Experts of a small language model.
Experts: 32 SwiGLU neurons an expert, 4 picks a token.
Training: a variant of Adam for the experts, 768M tokens.
Below are experts of layer 5 (counted from 0) of a mixture-of-experts language model. Rows are named gate (a neuron's input weights, with its number), up (a neuron's input weights, with its number), down (a neuron's output weights, with its number) and show model dimensions 0-159. Each number is 50 + 10 x the weight over its row's rms, rounded and kept within 0 to 99.
Before each expert's rows: "raises" lists some tokens whose logits its average output raises strongly, later layers aside; "mostly gets" lists some tokens that are sent to it at least half of the time. This comes from a sample of Wikipedia text that the model never trained on.

# expert 26
raises: "26", "m", "work"
mostly gets: "20", " curr", " exp", " age", "19"
gate6:31 49 52 46 48 49 41 54 60 41 49 46 41 55 62 51 37 52 41 44 38 52 63 56 38 73 51 44 63 61 61 47 52 46 66 42 47 51 63 48 61 60 46 52 60 46 58 61 71 68 38 49 53 32 48 60 50 52 60 69 60 69 51 59 34 42 55 45 42 44 54 50 49 46 48 62 54 45 28 50 57 57 49 54 59 46 60 42 53 58 72 47 61 81 45 61 58 42 54 47 42 37 56 53 52 69 62 42 54 44 52 64 61 51 50 41 42 41 57 54 50 52 50 46 44 66 61 64 31 54 43 56 40 46 49 39 64 50 20 62 50 55 64 42 67 23 61 51 59 41 49 47 45 47 47 47 44 60 38 68
up6:69 49 46 72 48 43 56 53 48 58 60 45 64 57 50 55 64 61 53 48 65 48 35 42 45 33 60 57 37 42 36 53 51 48 44 54 62 64 44 41 38 60 48 49 33 55 47 46 38 45 53 57 59 57 52 25 55 48 47 44 49 47 32 37 69 56 52 50 57 45 45 51 53 53 57 54 47 44 58 49 48 38 48 61 39 54 42 53 17 42 36 48 43 21 51 37 53 59 57 52 54 56 61 44 51 49 32 66 55 47 53 49 56 48 52 50 55 59 60 45 36 40 43 54 60 33 41 32 57 36 50 43 52 47 43 48 39 43 79 42 53 42 55 50 32 82 43 50 53 75 60 39 52 52 50 64 47 48 65 48
down6:54 53 23 49 51 59 55 57 37 71 51 50 54 60 51 35 48 47 58 49 48 52 41 42 69 36 57 61 52 37 56 48 49 53 52 47 54 47 44 45 47 60 65 45 33 52 63 38 39 64 44 54 18 47 46 38 66 69 50 43 58 45 55 52 43 59 39 50 68 49 41 54 54 48 38 43 40 50 55 41 38 49 55 37 43 38 49 45 51 23 30 67 52 49 49 60 58 62 59 70 49 57 55 53 63 38 49 59 50 46 57 46 42 37 27 42 59 50 41 49 72 42 41 58 52 31 53 50 52 46 60 54 61 35 60 71 55 45 49 48 43 65 45 59 58 62 63 42 48 62 56 55 44 60 56 43 40 62 70 54

# expert 12
raises: "ugg", "igg", "erv"
mostly gets: "ishop", "alion", "hod", "ideo", "ampion", "och"
gate2:40 50 34 43 53 53 62 35 44 67 54 42 35 58 55 44 77 55 54 35 51 45 79 42 52 60 49 46 71 53 48 52 50 48 50 70 59 50 48 51 54 57 61 43 36 52 35 39 54 48 60 40 36 46 45 52 44 71 63 67 65 45 54 64 62 34 32 62 53 46 53 28 52 48 49 29 41 45 49 56 37 53 64 43 40 56 53 44 42 52 53 51 49 60 65 56 48 41 68 58 52 55 65 59 51 62 55 48 44 55 41 46 61 30 74 64 73 64 42 58 43 50 61 49 57 48 59 39 54 46 50 54 49 30 37 51 51 52 66 51 62 46 65 45 50 42 49 52 40 55 49 53 55 38 53 65 40 54 45 47
up2:45 44 47 40 51 43 55 36 48 48 49 42 40 56 56 49 71 67 51 61 54 42 74 33 47 67 40 42 69 56 46 60 44 40 42 61 54 51 54 46 65 58 72 34 53 40 36 44 46 49 60 57 42 64 41 56 43 63 53 64 59 41 52 76 42 43 23 68 42 55 29 30 36 40 42 45 38 33 52 43 50 37 60 52 50 52 52 56 46 57 57 49 41 63 69 55 56 55 53 58 48 53 66 55 47 62 44 49 50 54 39 38 41 43 61 50 49 55 36 63 43 46 64 54 57 56 45 44 64 55 46 49 55 43 42 43 51 55 58 49 31 44 71 52 48 44 58 49 35 67 37 57 45 39 45 66 33 56 51 55
down2:44 45 47 37 53 57 59 44 58 57 60 46 52 49 61 56 43 42 36 39 53 36 46 58 62 47 46 56 44 48 57 55 36 48 67 63 44 48 45 50 64 54 35 36 48 54 52 71 59 50 63 65 53 27 37 40 35 66 37 29 51 49 60 60 38 52 55 51 50 59 43 43 39 73 59 58 36 39 45 41 39 53 55 50 47 44 36 57 45 54 59 41 23 65 42 51 47 59 60 68 44 58 40 47 46 66 57 61 43 71 50 39 30 39 63 46 35 46 47 63 54 52 70 67 42 64 36 54 52 52 57 51 53 62 46 42 38 63 43 45 51 66 62 46 57 64 60 32 37 58 33 58 43 52 55 56 53 54 54 46

# expert 136
raises: "enth", "acher", "ering", "ier"
mostly gets: " Gu", " Af", " Hung", " educ", " Turk", " influ"
gate0:60 37 49 45 61 50 38 51 60 46 51 45 48 51 54 43 37 47 40 41 61 53 64 37 60 38 48 57 41 53 51 59 53 67 32 55 35 57 70 35 56 53 34 47 74 42 47 62 35 57 54 42 63 57 49 47 50 53 44 53 53 53 65 52 51 38 52 55 69 70 34 44 31 62 60 52 58 59 61 52 57 30 39 50 50 70 46 57 42 52 41 59 50 53 51 46 36 41 59 59 48 70 49 37 45 44 60 39 57 53 60 49 39 36 39 57 68 29 58 45 46 61 41 48 44 58 56 42 55 35 59 47 63 31 60 55 44 49 43 55 35 59 51 38 54 55 56 47 34 48 37 55 48 82 55 50 60 58 39 32
up0:66 51 54 52 61 76 48 62 42 51 47 50 34 48 54 42 57 49 49 49 60 54 53 64 37 43 43 61 51 46 40 56 58 39 25 44 60 51 47 52 53 32 38 51 36 51 35 55 41 32 56 39 62 51 34 49 68 24 45 58 41 53 64 55 49 38 42 69 31 49 42 50 52 54 55 50 69 54 49 49 52 61 39 40 47 43 45 45 47 51 29 46 55 36 45 60 51 56 48 54 43 60 59 57 43 52 36 44 76 62 55 60 49 62 43 69 62 62 51 52 45 50 46 21 46 68 57 44 69 46 51 61 37 39 68 45 48 44 27 52 58 59 56 54 52 62 35 47 58 57 50 42 54 40 48 51 59 51 51 42
down0:62 66 61 41 62 34 47 41 44 53 48 38 55 55 39 54 63 49 56 48 48 47 55 65 38 53 61 47 40 49 48 47 50 58 70 61 45 41 36 56 36 47 57 40 40 45 58 39 44 69 63 54 61 45 55 63 39 74 21 41 62 47 64 53 46 51 38 57 56 47 51 48 65 58 44 58 34 55 50 47 65 56 56 38 62 45 38 38 58 43 37 66 43 50 49 43 52 33 40 44 52 36 40 51 52 56 48 55 56 33 36 70 36 47 30 39 56 44 52 56 48 43 60 40 30 46 53 45 56 63 42 49 56 54 25 47 27 61 53 56 43 51 63 58 41 55 47 70 40 35 51 34 53 54 41 49 46 43 36 54

# expert 2
raises: "uc", "ig", "ream"
mostly gets: " —;", " |", " –;", ";", "%;"
gate6:43 45 51 39 62 71 47 48 59 51 53 55 38 40 46 50 29 52 49 47 52 43 28 52 45 42 57 44 63 60 35 51 45 58 58 39 58 50 63 35 64 53 47 62 55 45 55 55 52 33 35 34 33 36 38 55 50 48 54 57 49 58 49 40 56 57 29 52 51 49 33 44 55 61 37 53 36 39 53 48 53 49 57 53 50 67 50 64 59 38 34 39 58 54 54 24 50 39 41 43 35 33 67 16 45 34 60 50 48 47 47 72 55 38 49 54 54 48 37 65 51 48 62 42 49 46 54 62 48 66 35 46 41 62 51 45 53 51 54 51 41 28 65 51 49 53 55 39 51 44 59 49 66 37 48 44 54 50 64 64
up6:45 52 51 47 30 42 52 57 51 39 59 48 53 66 38 41 56 52 56 47 48 43 55 54 49 75 48 58 48 48 49 55 52 27 52 54 36 38 53 51 36 63 52 34 41 46 52 38 50 57 48 59 50 53 65 50 38 53 44 47 62 55 36 65 27 39 56 50 54 45 41 40 54 59 49 44 55 50 33 32 48 43 57 48 31 38 59 45 37 55 80 63 42 49 40 64 73 60 60 58 63 71 34 70 58 67 46 45 52 43 49 57 52 61 56 43 44 46 41 24 55 51 33 54 40 44 46 40 49 44 40 34 70 39 56 61 63 55 52 60 50 52 40 55 47 43 50 58 47 45 63 53 64 60 38 41 34 51 43 48
down6:49 60 54 63 60 42 57 62 40 59 41 57 54 56 51 35 46 63 57 35 46 55 55 38 58 44 58 45 38 49 67 47 39 32 33 38 40 53 41 43 47 59 37 45 42 76 51 54 60 47 42 43 48 44 60 58 67 45 61 36 55 54 45 57 38 72 50 37 39 71 57 52 48 61 33 53 58 47 28 58 56 58 58 41 34 55 63 49 50 48 60 70 73 48 67 58 54 56 50 73 61 41 52 50 46 48 55 48 57 49 50 41 43 63 64 55 54 36 33 49 54 58 59 51 43 54 69 61 60 60 45 53 52 43 31 50 75 46 56 68 41 74 48 45 45 53 43 63 48 60 50 46 52 48 38 60 48 54 50 43

# expert 13
raises: "ID", "cy", "ship", "CE"
mostly gets: "1", "28", "29", "2", "10", "3"
gate1:61 54 34 43 64 43 52 36 59 48 45 40 54 51 54 54 60 36 52 35 45 51 56 23 59 56 37 49 56 53 51 57 50 57 73 63 27 58 42 49 38 54 36 55 21 64 53 42 38 44 52 58 36 47 66 38 71 56 52 28 52 35 55 64 43 45 38 49 50 47 38 54 54 29 56 64 50 60 48 49 38 48 50 54 46 58 47 60 58 35 47 53 54 46 51 41 49 42 51 64 51 51 39 36 46 56 61 41 43 71 45 33 62 48 41 54 32 45 49 48 46 61 56 48 44 73 52 62 34 56 58 58 40 68 52 49 37 54 60 49 48 56 35 45 57 30 57 55 42 62 47 52 59 66 54 52 41 56 44 65
up1:55 54 49 56 55 46 67 69 47 57 48 66 46 45 45 45 67 57 64 43 57 59 41 69 53 42 59 55 41 51 36 49 41 45 29 43 58 43 34 38 58 48 73 38 54 31 48 50 58 53 42 39 40 51 55 70 33 50 51 65 58 55 50 42 58 72 52 53 48 56 53 50 56 50 52 39 56 37 42 41 51 41 66 39 57 42 52 32 45 73 48 65 53 62 38 53 42 54 63 56 54 34 43 48 40 48 41 39 58 49 37 55 42 34 49 29 58 59 33 39 51 51 35 60 42 27 52 46 57 53 49 41 56 36 45 43 67 57 44 52 52 43 67 58 57 76 44 31 65 44 46 62 47 41 57 55 45 49 58 43
down1:50 59 35 65 56 46 42 44 60 55 41 54 48 43 66 39 60 51 57 50 49 42 56 50 53 50 57 53 42 52 55 43 38 41 54 59 39 43 75 49 63 44 38 55 54 45 48 68 34 57 63 42 52 31 65 46 27 54 59 43 52 52 58 50 60 34 64 40 60 53 34 43 44 75 59 63 55 52 51 35 42 67 53 56 73 60 53 46 56 52 62 49 54 53 41 51 62 39 64 49 67 50 49 59 70 37 56 65 40 57 39 72 29 78 51 47 59 59 50 47 53 60 49 54 42 40 48 24 48 48 69 54 52 43 54 56 61 48 37 58 36 42 57 34 44 53 45 49 41 48 57 47 55 46 43 51 55 59 47 69